Weights of a small mixture-of-experts language model, trained from scratch on English Wikipedia.
Size: 10 layers, width 224, 23.3M parameters.
Below are experts of layer 4 (counted from 0) of a mixture-of-experts language model. Rows are named router (the router's row for the expert), down (a neuron's output weights, with its number) and show model dimensions 112-223. Each number is 200 + 30 x the weight over its row's rms, rounded and kept within 0 to 999.
Before each expert's rows: "comes before" lists some tokens at least twice as common just after its tokens as in all text. This comes from a sample of Wikipedia text that the model never trained on. Tokens count by the router's weight.

# expert 40
comes before: " |", ";", " by", "a", ":", "ies"
router,172,189,265,212,218,180,223,203,286,253,207,208,210,242,215,173,207,216,215,194,247,220,152,186,263,189,200,241,191,208,190,218,237,203,207,182,233,152,221,208,191,187,123,208,239,186,156,207,156,200,244,222,205,82,238,187,214,196,172,220,196,193,203,227,226,209,208,179,193,192,211,210,194,180,175,259,193,233,176,227,188,203,198,206,182,239,228,179,207,221,186,189,176,210,212,239,209,199,200,193,233,213,210,288,190,194,222,185,233,237,210,182
down0,181,164,228,174,224,189,208,223,203,166,200,176,169,173,175,133,245,211,190,199,198,172,221,178,217,235,206,194,208,210,203,188,217,199,244,286,167,245,183,153,170,135,220,221,191,187,171,198,172,208,109,229,212,189,198,242,213,216,231,266,227,253,181,228,183,293,219,207,206,256,190,206,204,195,197,240,192,162,213,163,189,203,177,286,217,216,185,217,219,175,168,279,209,182,216,155,213,161,216,189,227,219,198,187,173,207,208,164,203,201,195,188
down1,199,240,220,245,174,180,198,218,185,227,221,112,210,164,250,211,180,184,167,212,197,211,225,161,224,173,150,241,192,179,162,208,208,199,245,218,199,151,232,226,200,191,198,269,182,197,212,224,156,167,201,225,226,217,250,229,188,115,170,170,206,196,184,196,202,114,215,217,215,233,261,157,247,249,173,174,210,207,200,243,227,160,206,186,219,197,193,123,203,208,186,222,274,177,224,184,207,264,209,148,191,220,215,184,211,160,196,204,256,179,212,239
down2,234,188,230,184,208,159,172,211,171,232,222,164,201,169,207,185,138,165,232,212,233,214,208,206,220,171,191,188,209,187,193,221,272,187,208,235,172,165,210,219,141,162,186,194,203,219,206,224,188,214,192,187,170,207,195,173,205,153,204,233,199,225,142,183,241,211,234,235,205,227,187,245,113,165,239,239,191,177,224,181,200,210,209,187,175,194,198,145,225,179,170,221,192,243,212,182,196,174,165,238,231,243,200,187,223,170,163,219,192,217,202,136
down3,204,156,171,124,204,163,151,245,231,167,196,220,202,213,155,221,185,229,229,163,258,189,229,216,245,144,190,251,213,160,184,199,226,196,190,227,217,222,210,207,209,219,205,221,239,159,192,248,169,220,226,233,212,201,186,198,236,187,213,186,191,261,210,178,175,192,183,237,220,234,268,175,238,222,189,212,275,217,205,230,183,197,217,221,241,215,182,165,245,212,274,183,217,177,197,178,205,172,215,225,147,181,196,168,207,183,112,167,220,172,191,234
down4,237,183,179,177,217,196,223,195,236,195,268,203,194,220,180,231,192,149,176,221,214,252,229,201,193,221,113,207,245,226,201,173,278,182,191,212,230,207,187,211,161,170,202,153,200,213,182,196,224,261,203,194,202,177,236,265,226,247,192,183,221,253,238,225,170,179,151,202,236,165,197,206,187,174,234,210,128,237,182,210,201,200,200,189,208,173,185,145,138,213,156,210,202,168,181,209,130,222,237,227,259,249,181,201,207,186,148,222,250,178,204,158
down5,216,189,243,154,215,193,205,213,205,226,198,230,159,218,170,154,183,226,182,197,147,184,196,252,196,191,184,188,177,249,195,139,230,195,236,231,198,205,197,192,191,197,208,245,183,142,193,193,266,207,237,211,222,243,196,210,199,161,221,164,190,112,215,197,165,260,210,216,212,202,192,250,230,170,187,199,175,152,180,163,211,221,249,181,191,227,193,153,270,232,154,214,223,171,212,224,231,200,178,201,184,177,203,165,215,177,181,190,210,158,216,189
down6,214,172,247,202,192,203,196,173,205,219,162,202,224,216,208,287,223,249,199,187,161,233,181,208,183,244,212,210,229,185,217,220,189,181,172,205,184,238,183,236,229,161,154,175,187,235,163,193,193,234,190,239,202,141,169,222,186,221,168,159,197,203,231,198,189,186,143,158,200,202,181,245,140,173,209,214,208,107,249,143,189,221,154,211,189,259,125,211,228,201,155,191,176,227,223,180,202,198,205,232,190,219,202,170,234,160,239,187,224,145,196,215
down7,163,168,205,193,228,201,165,220,197,216,205,196,192,199,209,222,224,191,167,119,167,192,193,158,224,180,201,217,226,259,266,184,228,216,197,161,193,160,160,295,183,196,222,169,201,221,254,261,247,206,198,167,219,168,220,195,198,221,203,230,226,182,189,188,242,198,209,176,164,161,160,171,260,204,183,201,228,194,228,223,195,225,177,174,245,184,147,176,227,181,254,168,188,250,207,209,221,228,144,132,189,251,215,227,182,176,181,165,251,163,210,153
down8,204,195,227,212,155,181,192,205,195,209,199,164,238,185,198,242,230,220,213,184,262,185,237,203,240,181,180,259,207,235,186,236,239,166,219,175,154,225,229,188,232,214,224,232,235,176,160,226,200,161,209,213,164,168,155,223,205,194,261,196,194,198,240,261,224,182,157,197,207,207,250,222,243,232,193,260,225,197,164,295,159,217,196,230,223,181,199,160,162,151,221,207,169,236,204,198,190,202,196,176,218,196,194,217,221,224,196,240,239,209,236,178
down9,160,82,220,192,203,235,188,209,232,196,251,196,221,144,230,167,158,241,226,231,230,200,216,154,211,180,178,186,218,188,174,196,175,140,193,218,143,208,180,177,220,165,216,181,209,217,212,199,197,223,166,213,175,180,192,198,201,216,231,202,128,251,235,189,245,238,217,163,215,166,157,201,221,183,195,225,168,209,216,175,256,216,224,175,224,224,217,208,146,189,186,171,233,209,225,237,148,208,209,166,246,202,198,204,180,195,254,180,220,236,225,170
down10,207,187,176,146,198,211,194,218,235,244,195,166,207,211,247,155,209,237,162,178,145,228,271,203,202,205,164,196,185,199,173,167,193,242,183,203,227,195,199,204,174,195,191,204,173,168,191,171,143,184,170,175,208,198,187,191,175,213,217,204,201,195,202,194,173,216,209,209,194,214,170,197,170,187,249,191,199,136,209,216,226,192,173,226,203,172,229,212,92,172,258,207,172,179,180,164,187,256,184,177,224,218,191,174,242,164,173,174,191,163,189,185
down11,216,188,164,211,200,192,184,222,182,264,186,186,248,172,194,169,181,188,221,150,163,204,176,196,223,212,157,194,137,198,193,228,252,226,223,205,218,205,226,246,233,213,191,182,180,145,217,222,207,190,179,216,175,214,252,153,202,212,203,190,204,151,244,228,161,219,175,157,251,163,201,184,192,190,246,192,211,285,219,226,236,177,139,196,183,237,166,209,211,220,184,227,220,260,221,149,235,171,217,233,172,266,225,190,183,197,212,161,203,189,206,166
down12,232,183,191,161,222,127,219,235,160,217,220,189,158,144,233,202,181,233,201,217,127,164,197,175,208,208,242,186,191,203,211,190,181,191,225,183,165,211,282,246,209,230,189,152,175,182,239,161,160,213,200,226,243,195,198,205,188,188,138,224,179,200,176,195,236,198,163,161,211,190,188,212,168,223,141,188,228,203,209,254,222,221,209,221,213,177,161,192,209,234,248,202,178,242,195,241,210,241,205,178,190,231,195,189,180,191,204,217,174,223,256,191
down13,193,250,224,245,185,257,160,195,171,258,227,213,162,129,245,156,201,195,202,182,173,208,116,196,230,159,153,206,199,199,233,156,217,224,254,180,241,135,168,171,186,160,180,203,288,174,205,166,189,205,177,203,178,245,208,260,181,240,239,223,186,175,196,212,238,207,221,210,235,202,148,221,215,201,189,166,199,145,136,223,164,219,171,189,243,158,218,124,213,192,173,208,173,176,258,190,209,229,193,179,204,215,188,205,178,219,198,114,200,212,208,231
down14,201,136,163,221,149,185,131,192,166,197,197,212,196,256,217,134,204,156,192,204,219,237,215,169,207,149,212,150,201,230,217,185,136,245,203,193,173,162,188,199,147,196,175,209,213,199,252,218,227,167,203,170,210,181,191,221,177,194,196,214,200,215,265,238,230,208,201,230,170,291,215,234,210,238,237,160,191,152,161,224,169,193,168,182,212,252,201,155,224,239,254,189,168,211,263,169,157,185,177,238,200,237,263,182,218,181,216,181,176,206,184,226
down15,211,150,187,192,220,202,176,218,194,185,190,196,203,223,214,203,190,215,194,206,212,187,181,193,206,228,198,214,232,212,214,197,242,180,215,172,215,218,248,240,253,165,244,226,193,203,143,189,187,183,158,217,184,202,188,181,206,188,235,153,255,178,214,151,130,199,153,207,209,150,182,153,244,217,195,186,254,226,212,248,227,208,194,235,217,172,209,204,248,161,250,206,136,224,187,194,216,188,228,237,165,169,199,177,199,259,156,188,251,238,198,183
down16,155,193,171,150,166,161,159,201,176,232,232,189,225,203,172,180,218,197,196,195,177,170,263,197,163,189,211,223,213,240,198,185,206,237,172,202,135,204,186,152,195,198,212,215,197,229,206,193,200,220,178,229,179,179,174,176,204,181,179,191,107,193,170,161,232,252,207,223,252,192,221,234,228,198,205,185,243,186,223,181,219,245,164,258,196,230,210,237,222,225,152,199,248,240,195,221,208,212,238,205,199,210,194,235,238,197,191,177,159,216,262,205
down17,264,125,257,244,200,235,257,227,193,172,219,216,233,182,212,207,211,228,218,170,174,180,165,190,157,246,198,208,172,199,226,186,190,225,187,173,134,181,183,203,246,205,179,220,205,190,212,167,184,198,218,204,224,240,213,220,171,208,222,222,194,236,195,205,158,196,201,242,190,226,246,166,233,215,175,227,238,220,191,223,259,205,181,251,215,251,218,245,215,173,151,260,199,213,201,240,211,182,217,224,187,186,198,187,180,199,158,209,212,190,175,150
down18,190,161,209,180,186,187,154,195,193,262,202,233,200,251,184,267,165,133,212,177,180,251,238,197,215,213,161,204,206,218,219,164,183,147,236,203,221,209,192,232,178,234,206,225,208,230,250,225,199,211,179,210,203,181,150,220,208,155,216,215,119,207,245,221,180,201,199,198,149,221,245,191,192,146,198,242,170,224,158,234,142,184,232,216,160,165,195,132,193,153,220,255,221,195,157,173,250,213,211,190,182,208,202,209,167,165,190,183,229,245,235,203
down19,188,251,200,197,200,163,204,203,154,194,241,236,188,205,163,190,209,160,201,123,157,245,179,231,174,225,198,177,233,194,182,188,171,148,165,230,216,180,182,242,187,188,200,287,185,209,247,237,189,179,162,250,127,219,192,117,217,216,212,167,195,182,158,220,249,163,158,255,179,231,199,243,195,226,146,116,194,211,178,221,207,209,209,219,185,167,172,211,168,159,201,155,225,206,176,211,215,163,166,222,205,165,133,182,190,162,176,216,246,223,194,174
down20,199,137,220,229,236,199,195,192,262,252,234,110,203,235,238,193,166,166,210,192,193,191,159,241,259,187,159,187,153,276,203,203,214,199,207,221,175,221,232,197,201,219,223,168,185,233,253,220,181,204,152,128,193,182,178,202,220,244,221,184,163,224,202,176,206,227,235,186,197,209,185,161,208,248,211,231,193,236,193,229,216,215,224,164,219,210,188,197,194,184,197,201,170,207,233,197,218,199,170,182,254,217,173,171,193,181,212,198,230,202,189,179
down21,203,186,189,185,173,201,196,187,185,154,226,198,125,278,187,201,228,218,213,195,161,212,220,186,156,175,182,233,194,208,220,197,208,210,207,171,240,256,167,241,251,238,172,182,228,212,197,142,243,162,208,208,172,255,185,175,245,266,168,228,265,244,208,234,185,240,234,179,232,194,232,179,237,231,208,175,199,246,215,219,258,157,170,169,195,145,213,174,223,177,208,243,208,196,208,145,205,198,174,246,191,213,182,203,228,229,208,250,214,228,268,164
down22,255,168,257,201,194,179,193,234,164,168,195,124,182,216,156,184,196,223,186,226,193,200,178,234,170,192,198,214,190,206,214,181,215,211,220,156,244,177,221,228,114,261,169,144,214,235,183,200,211,204,155,198,194,162,152,223,181,244,160,203,227,202,204,195,199,210,185,191,142,207,249,171,223,216,231,200,236,218,224,215,241,194,213,153,223,157,233,150,178,229,178,246,228,153,227,153,229,196,158,198,157,198,128,256,201,176,187,174,156,211,211,246
down23,199,241,226,199,186,203,203,243,154,178,246,197,179,146,174,189,247,188,254,167,230,164,239,187,164,233,213,219,173,182,226,214,167,227,238,173,213,155,201,195,215,182,220,220,177,210,201,194,228,200,203,156,173,182,163,208,163,202,228,191,176,189,174,162,229,195,149,170,171,171,201,137,237,210,202,218,204,216,213,214,206,212,234,201,180,208,189,220,190,238,161,228,194,188,214,130,258,261,204,232,203,171,215,210,206,170,148,200,156,249,226,192
down24,211,180,67,269,175,160,176,216,270,156,161,200,166,220,231,185,197,253,118,175,164,200,220,178,203,181,223,224,232,208,203,209,189,215,214,181,183,175,160,180,194,182,175,249,139,237,157,218,144,211,189,240,203,226,264,233,223,181,216,233,194,181,226,233,189,226,253,184,196,233,189,228,259,204,163,202,164,144,193,166,186,194,207,215,184,203,176,244,237,185,230,217,229,216,158,182,260,232,249,172,146,216,203,161,229,247,225,219,226,187,194,194
down25,219,155,113,206,218,190,181,203,194,193,150,264,241,215,231,165,233,193,222,172,219,201,187,207,231,182,221,219,200,170,197,199,203,134,140,181,161,190,244,181,195,190,215,146,173,195,280,101,167,196,252,205,213,196,240,199,278,237,211,172,235,183,178,177,177,194,188,166,222,202,241,195,219,182,186,218,197,255,137,178,205,207,224,205,226,160,225,184,177,212,158,186,151,198,216,164,153,191,208,234,210,192,205,197,188,215,213,133,180,196,160,180
down26,183,156,165,230,193,158,230,164,182,225,150,228,184,174,223,230,198,131,253,224,250,175,210,223,182,242,183,210,162,212,170,199,168,194,246,174,238,127,137,158,149,221,249,188,145,280,180,242,186,253,207,223,158,206,221,207,176,216,199,207,159,163,197,211,224,157,233,145,214,196,142,237,169,178,226,217,230,176,181,261,190,167,229,212,233,192,163,175,203,189,186,211,187,182,191,195,259,177,227,198,180,224,212,176,231,189,168,217,215,194,196,170
down27,173,152,188,199,233,192,197,160,210,255,193,169,264,164,159,193,219,206,195,141,242,197,174,245,218,230,137,169,187,211,205,186,211,194,207,189,180,215,182,159,171,205,129,161,201,167,182,158,149,179,184,200,205,140,180,221,173,134,221,198,245,229,209,213,186,233,194,212,210,171,194,230,212,190,187,249,170,213,208,155,226,233,259,247,164,187,160,268,267,224,230,133,167,195,169,217,210,193,200,169,231,172,196,237,173,190,162,139,181,186,189,126
down28,166,217,158,278,221,189,208,195,160,234,183,248,240,265,168,231,237,181,221,199,199,199,207,205,177,209,224,182,192,173,203,155,173,155,184,190,209,245,185,234,241,115,222,177,178,180,159,158,236,188,188,208,180,188,218,240,215,205,184,232,206,157,175,161,153,199,167,191,136,129,171,284,199,237,166,168,189,212,226,169,209,269,192,186,182,200,172,234,201,171,264,166,234,237,180,232,225,166,180,199,152,240,249,197,161,167,208,183,187,218,228,213
down29,175,188,216,151,165,245,244,201,190,212,229,214,157,183,161,234,150,241,261,213,196,164,200,203,206,255,179,132,222,205,174,186,193,201,175,160,160,205,161,174,207,197,201,198,166,230,185,174,166,220,184,172,214,197,172,200,213,188,220,241,213,210,235,193,204,260,169,238,242,227,215,175,148,214,191,159,166,198,189,212,172,188,174,164,269,177,194,200,213,292,204,227,214,181,188,180,118,230,233,145,192,227,198,205,189,172,262,161,207,201,214,208
down30,283,183,178,218,185,180,158,175,198,151,217,187,281,153,142,239,272,214,192,146,204,215,212,231,162,203,172,244,198,225,237,186,143,170,209,200,256,202,169,211,189,176,192,217,221,161,173,163,189,194,213,214,209,202,258,134,217,135,249,198,216,166,261,210,175,178,152,165,202,202,173,257,160,171,203,196,140,206,233,226,196,149,194,190,179,159,222,201,204,197,196,202,192,204,208,211,228,305,182,219,172,170,221,223,212,178,166,173,200,191,196,188
down31,211,197,197,170,209,194,205,224,205,232,155,218,263,178,153,249,212,211,193,167,207,241,207,195,238,192,182,215,215,178,249,218,172,202,227,149,204,198,211,231,179,229,150,207,226,218,162,180,181,177,180,229,187,186,219,201,168,225,212,212,134,218,172,235,204,244,202,184,184,161,213,197,247,150,180,154,196,225,213,213,222,169,148,200,276,212,188,232,136,167,163,208,208,209,201,225,159,194,152,192,182,155,237,166,190,156,167,245,198,218,193,221
down32,176,189,226,182,209,219,197,231,165,175,150,162,225,185,133,224,237,160,196,176,182,141,218,207,156,230,182,239,226,161,201,181,157,161,230,273,162,184,160,249,184,259,187,194,178,250,179,222,233,215,231,154,236,228,194,155,210,194,253,186,213,232,179,185,218,236,225,188,196,220,240,214,207,191,207,187,227,235,255,154,203,214,190,172,197,164,221,219,216,189,156,193,221,236,205,214,201,243,159,129,207,189,181,171,255,195,131,267,187,190,167,207
down33,218,230,196,228,177,246,186,202,174,183,212,154,159,175,205,198,166,223,234,203,227,173,239,171,185,187,175,229,182,182,224,177,200,157,210,203,242,203,237,223,220,218,215,162,247,215,219,199,168,145,208,254,184,184,202,199,223,252,188,164,199,140,149,152,197,234,256,243,191,187,248,219,181,179,177,190,201,178,205,216,115,210,219,197,221,207,212,186,254,171,191,254,204,212,184,189,196,201,204,153,184,143,173,221,201,191,188,192,215,291,196,200
down34,199,210,225,210,220,115,200,150,186,182,130,218,242,214,195,216,237,163,221,193,202,203,212,161,228,239,192,259,194,135,213,215,246,153,201,118,170,190,199,159,256,169,207,164,152,182,184,161,189,197,172,263,233,244,154,183,240,169,179,249,211,157,235,209,196,179,194,167,193,245,217,116,208,243,238,174,243,229,189,188,228,188,176,223,194,198,181,204,231,150,237,210,200,193,224,214,186,218,190,188,187,191,236,193,232,203,195,161,193,279,128,174
down35,246,226,156,155,236,176,197,163,220,176,237,200,213,209,223,146,207,205,243,195,273,227,208,201,185,220,178,167,162,221,213,189,200,219,193,181,188,206,190,183,192,181,257,212,194,155,209,199,209,194,151,179,186,255,183,175,235,170,144,192,184,202,192,201,220,182,197,191,195,239,203,199,256,174,219,155,250,248,215,194,237,179,203,242,254,142,189,220,122,122,246,137,202,223,212,152,222,219,176,205,197,278,223,220,211,204,197,193,185,259,184,260
down36,221,192,188,207,167,156,187,209,165,224,146,223,211,185,174,247,234,242,215,177,222,222,187,190,255,203,196,251,205,189,171,222,206,248,203,179,220,226,195,236,174,223,195,214,256,164,205,222,204,180,181,199,181,138,219,257,235,202,222,210,216,160,237,243,230,253,204,178,165,259,236,155,226,205,191,203,143,155,220,194,195,228,196,228,171,180,142,216,239,182,187,237,255,128,201,285,166,193,187,249,214,191,229,246,186,204,205,196,209,172,200,218
down37,270,121,188,252,176,191,197,217,146,254,192,160,230,206,181,194,173,145,172,186,146,151,203,144,192,195,219,242,132,214,190,229,178,216,192,178,216,248,190,237,190,247,223,199,187,147,138,156,169,148,246,122,257,242,224,234,198,162,187,244,180,208,221,169,207,219,151,199,227,189,234,184,220,176,179,235,171,194,217,211,226,202,240,194,217,176,190,199,237,208,202,171,145,209,204,169,166,225,210,232,183,154,188,187,232,202,174,230,188,207,226,221
down38,209,130,188,239,200,196,191,231,166,130,242,187,213,221,245,184,177,239,225,192,272,204,227,176,171,230,253,146,185,158,226,229,234,227,167,228,241,175,194,184,186,242,216,222,152,212,152,203,163,316,190,223,211,214,164,242,175,175,185,174,236,205,201,234,152,229,220,173,189,205,197,183,192,199,195,178,174,245,207,199,235,247,220,214,205,191,121,182,177,153,182,203,201,217,207,271,135,200,189,192,190,238,217,253,212,188,255,185,174,203,223,206
down39,217,177,172,217,176,168,225,199,228,152,202,198,205,220,231,184,224,218,151,174,183,190,180,283,271,235,224,211,195,187,241,214,191,210,176,198,243,194,155,156,159,229,181,160,224,171,282,177,191,203,238,215,192,220,165,239,205,214,196,147,198,221,180,198,178,186,215,179,191,187,212,246,179,288,189,171,217,174,239,188,260,204,166,206,156,218,151,179,217,214,246,165,186,189,201,284,195,215,184,129,201,169,166,221,205,171,197,217,188,182,234,222
down40,238,107,174,169,154,187,176,245,208,212,170,161,179,149,181,222,227,221,262,231,229,187,176,186,200,202,236,145,248,190,174,222,215,209,178,200,215,234,190,230,173,198,217,174,214,182,185,236,219,184,209,279,133,186,210,170,235,242,247,274,232,184,198,214,161,178,174,198,204,222,147,219,179,187,190,259,219,241,236,201,177,197,206,177,182,170,195,185,191,202,140,236,163,212,147,220,223,176,174,205,191,227,186,257,205,160,215,208,199,243,244,221
down41,182,171,179,245,200,211,166,204,230,229,213,189,195,224,141,219,219,202,186,242,237,202,261,250,202,192,212,206,163,159,222,241,247,154,177,167,199,210,163,127,165,194,231,197,226,156,179,190,212,152,268,219,214,266,216,183,211,216,192,166,209,243,222,253,154,166,186,182,147,210,244,243,165,241,213,141,150,175,209,212,224,146,190,217,185,164,261,221,177,179,208,236,155,204,192,210,231,168,191,204,234,144,199,174,208,221,177,166,205,285,184,181
down42,267,245,182,184,206,170,163,235,202,189,242,188,216,212,226,249,221,247,242,162,211,235,207,195,190,213,220,228,177,181,242,190,168,193,237,169,217,247,247,226,239,181,218,198,190,237,188,224,210,202,182,219,178,200,240,197,186,149,177,203,250,198,167,185,170,180,273,166,212,232,214,244,198,204,172,210,217,178,157,139,191,224,234,212,176,189,179,232,255,178,131,209,171,223,202,217,212,240,197,216,250,207,217,205,218,181,248,172,180,227,201,242
down43,203,123,220,180,183,214,198,241,171,190,170,235,184,211,211,220,169,223,208,210,209,230,199,268,256,216,191,201,192,199,191,230,153,179,242,200,244,180,215,213,148,222,210,193,104,157,245,200,216,229,201,295,176,188,194,236,215,196,222,185,213,157,201,180,230,225,201,200,226,201,153,179,171,173,228,169,246,193,188,168,188,252,174,259,202,192,218,206,206,173,232,197,197,160,204,209,164,252,171,178,210,196,195,235,206,203,195,227,212,194,169,170
down44,137,185,164,154,255,198,208,178,207,178,148,220,166,192,155,196,175,213,196,209,213,207,249,220,176,173,186,202,229,250,192,222,216,203,245,162,160,250,232,203,189,198,217,173,227,171,185,171,222,227,156,224,186,202,149,190,227,186,180,239,169,211,217,216,251,294,283,205,199,196,114,188,222,190,209,219,179,218,167,228,228,147,154,203,200,184,164,188,203,237,199,249,191,225,194,224,232,190,216,210,172,204,196,206,209,210,194,145,205,189,156,164
down45,170,205,173,136,185,217,203,223,226,211,189,149,184,186,180,160,160,214,265,245,236,209,206,203,204,249,233,148,183,166,184,197,249,202,136,185,220,154,195,179,276,126,183,186,205,185,207,203,211,177,222,171,139,208,211,210,209,168,179,207,224,157,210,194,239,179,250,223,197,158,247,195,195,241,198,225,196,159,190,192,169,241,249,178,189,208,267,187,127,175,180,166,165,189,185,195,178,181,109,240,200,259,194,215,215,220,167,199,233,225,184,170
down46,189,235,202,211,222,197,179,213,263,219,177,170,245,155,220,215,168,165,251,246,210,174,253,228,216,198,232,170,197,234,179,195,264,170,216,218,155,183,186,219,238,237,155,257,192,185,241,198,224,256,200,219,207,229,229,146,194,158,199,216,208,156,224,167,205,213,207,226,246,188,164,214,167,160,184,205,219,177,155,232,233,213,210,164,190,190,166,133,158,223,123,225,245,132,187,174,155,204,187,168,220,213,150,242,187,209,195,198,204,184,164,181
down47,149,181,223,242,181,130,188,207,264,188,164,214,212,216,195,229,198,203,181,198,148,245,216,187,195,221,213,263,167,230,214,171,200,167,191,190,153,230,167,246,227,250,193,181,229,198,220,240,185,246,181,186,204,188,176,226,194,161,197,211,182,198,201,206,173,182,160,157,223,211,221,187,181,190,211,167,164,171,247,233,227,243,164,179,192,147,209,202,243,220,219,214,215,227,237,177,214,194,164,184,215,185,192,213,265,249,160,157,179,238,187,215
down48,203,231,197,227,186,226,210,230,200,227,199,214,217,205,184,242,178,177,202,187,188,160,169,216,238,170,255,206,214,211,188,212,219,164,236,197,214,186,255,153,182,222,222,206,197,181,159,204,233,223,189,231,151,234,160,130,196,213,187,165,206,206,173,194,219,192,244,213,211,132,183,217,229,180,236,129,206,177,152,193,230,205,203,195,218,216,249,162,210,213,243,130,231,191,213,175,147,240,233,154,218,146,208,235,190,194,221,199,197,159,165,213
down49,176,90,215,242,221,219,218,226,208,193,217,167,260,180,203,217,191,184,187,189,214,159,184,280,209,275,182,209,172,236,196,212,216,169,238,187,143,179,256,178,214,196,200,196,196,175,177,225,200,177,202,175,203,171,191,201,170,163,185,133,226,194,204,215,135,179,240,176,234,232,198,188,143,206,200,249,230,159,206,206,187,193,212,190,166,243,189,182,191,189,222,260,222,189,181,168,189,214,209,196,182,199,211,246,189,192,197,214,269,176,193,202
down50,202,144,219,195,218,216,237,134,218,190,214,246,187,166,188,175,166,178,253,167,191,195,201,221,209,163,228,155,150,153,181,218,227,200,205,187,225,203,177,185,195,220,210,207,184,196,251,189,230,229,196,174,213,164,253,187,182,194,193,221,148,197,219,211,166,195,215,219,219,164,214,216,248,212,207,171,174,217,205,206,143,250,169,221,193,212,184,188,201,208,161,199,207,184,207,162,201,155,181,229,214,151,188,218,163,214,157,191,191,192,171,221
down51,189,136,218,187,185,239,201,212,217,173,232,229,234,226,155,196,210,173,189,159,221,200,160,208,178,174,195,161,257,184,189,178,202,183,209,184,201,195,216,197,169,186,197,183,214,205,160,235,221,267,258,204,218,162,167,198,155,247,181,232,228,215,161,154,223,231,216,213,190,254,207,187,189,227,194,207,294,187,197,185,191,213,175,245,202,173,193,187,239,257,294,198,235,208,210,148,267,205,205,231,202,241,196,244,229,218,245,183,163,177,186,203
down52,209,178,202,190,205,217,205,231,198,215,220,190,174,164,207,179,151,191,176,234,158,172,200,198,216,186,166,173,175,222,222,224,220,246,242,220,233,213,174,211,210,223,158,186,214,201,178,136,275,179,222,180,215,179,189,215,120,147,176,197,273,213,195,200,170,264,150,181,249,150,205,268,175,186,208,177,191,175,178,224,210,236,183,202,173,122,167,225,151,203,198,143,119,237,175,183,195,191,193,206,234,175,198,179,165,216,190,196,244,206,201,204
down53,198,181,194,252,208,166,190,265,191,262,138,188,172,236,198,162,238,223,174,235,209,174,225,230,188,250,196,186,199,200,240,223,184,192,189,158,220,245,134,251,169,246,189,248,149,189,175,198,201,136,224,168,237,196,223,199,179,166,236,223,170,170,224,200,259,250,194,236,190,177,211,166,227,197,257,216,169,200,180,140,198,207,169,219,192,192,204,192,123,184,170,191,277,203,192,187,191,186,220,203,164,216,198,191,157,207,178,277,223,211,196,206
down54,218,239,236,231,144,229,167,173,220,186,180,180,212,215,180,167,200,221,195,198,228,186,255,196,242,137,219,252,234,145,250,213,207,209,267,184,181,212,193,257,165,247,167,175,212,174,218,248,136,195,219,155,237,226,181,202,153,241,220,184,196,160,240,227,214,236,177,214,178,190,169,200,180,184,159,221,145,151,183,199,194,204,248,213,225,224,205,213,160,176,198,174,217,205,145,231,213,225,171,206,205,216,197,222,128,170,185,234,153,236,158,194
down55,175,184,213,175,168,205,228,222,165,212,211,170,247,197,150,168,184,209,213,212,178,226,222,188,210,212,177,240,175,206,187,206,211,244,187,202,174,209,180,216,221,259,272,204,207,151,169,215,208,198,173,168,126,226,252,221,194,153,225,203,236,212,166,210,128,139,197,202,180,223,204,198,176,227,224,201,175,231,216,200,211,193,178,234,192,230,210,251,168,180,214,257,145,251,185,225,168,201,211,206,189,220,232,201,191,217,182,203,179,146,141,212
down56,142,151,202,170,228,185,193,179,217,186,208,133,154,228,164,216,209,240,164,191,209,182,236,173,180,138,164,250,196,148,216,203,228,216,200,232,224,181,205,166,132,211,190,177,268,202,168,207,241,191,203,196,167,261,265,193,202,223,217,214,248,237,172,148,188,192,199,177,225,229,178,249,135,228,183,192,175,210,200,203,207,200,163,240,235,247,215,244,215,165,200,267,215,173,199,142,204,196,186,208,214,229,163,185,187,194,168,188,198,227,171,142
down57,190,198,169,159,184,142,180,178,134,196,131,173,217,234,199,204,198,144,194,197,247,182,229,221,241,202,208,196,156,225,219,212,216,200,159,157,216,225,163,206,217,207,177,205,126,215,182,202,221,212,198,217,168,182,151,201,162,192,162,218,194,237,222,172,223,242,178,199,283,213,208,237,181,182,217,244,203,173,218,165,222,207,199,172,229,187,204,215,215,141,219,238,136,245,196,198,152,245,200,182,207,215,151,201,201,207,230,195,193,224,222,214
down58,199,184,228,141,209,196,226,179,208,203,222,241,163,168,227,202,229,194,187,218,187,210,191,223,186,186,165,171,248,214,153,184,253,225,209,222,224,199,183,220,259,241,133,207,187,192,184,191,165,184,146,166,207,166,229,241,226,223,120,224,185,190,233,118,210,233,205,168,159,231,230,163,160,186,204,227,140,240,210,205,212,288,241,230,148,168,242,196,230,195,187,190,148,132,201,199,244,207,257,205,240,207,197,168,200,194,180,168,198,213,194,218
down59,204,191,212,236,193,199,202,200,234,248,253,207,220,164,186,188,195,129,201,192,223,186,216,205,240,157,260,211,235,243,221,244,210,240,194,197,159,176,202,209,199,186,195,231,250,167,123,215,206,213,253,180,150,205,175,196,234,162,239,227,159,193,225,214,190,241,177,220,214,176,209,204,217,219,212,200,131,193,228,199,215,240,212,230,181,235,233,203,207,228,165,184,175,180,165,193,212,202,186,176,184,233,216,139,148,254,231,194,215,221,185,200
down60,204,150,144,195,182,191,198,137,194,194,238,220,175,179,211,197,160,170,150,204,203,162,200,174,187,210,234,183,239,171,212,234,236,212,238,191,211,237,177,180,222,198,161,144,193,154,118,211,190,229,227,162,241,208,211,256,171,171,168,186,214,229,206,264,198,199,238,158,178,161,158,141,186,205,220,223,195,218,206,143,206,138,210,218,216,237,245,228,194,217,183,251,237,199,220,243,189,212,184,190,269,165,214,168,235,188,169,259,182,220,245,197
down61,217,196,220,241,210,240,144,170,178,182,212,179,162,203,163,266,237,210,217,184,247,244,235,206,188,239,176,218,191,155,196,122,224,188,198,192,122,218,172,197,201,227,188,155,212,230,189,229,132,223,155,230,230,196,214,209,217,191,177,212,212,242,187,226,225,219,186,283,224,194,167,206,227,250,214,195,210,186,246,199,226,185,211,167,178,179,175,216,153,232,171,175,212,237,210,215,230,189,223,228,255,252,184,223,212,216,232,226,191,227,173,129
down62,205,168,197,191,189,207,257,166,187,258,168,174,193,231,141,187,219,184,210,167,226,196,194,168,183,184,199,223,215,150,152,214,166,179,209,254,183,258,174,221,200,214,164,221,204,202,225,227,189,215,151,237,176,135,205,246,183,234,193,187,188,141,215,164,183,210,229,247,203,232,212,264,161,184,225,169,161,176,184,134,245,161,197,144,164,233,221,200,145,141,221,177,146,225,211,253,179,229,219,231,192,225,198,210,218,250,169,224,206,206,218,198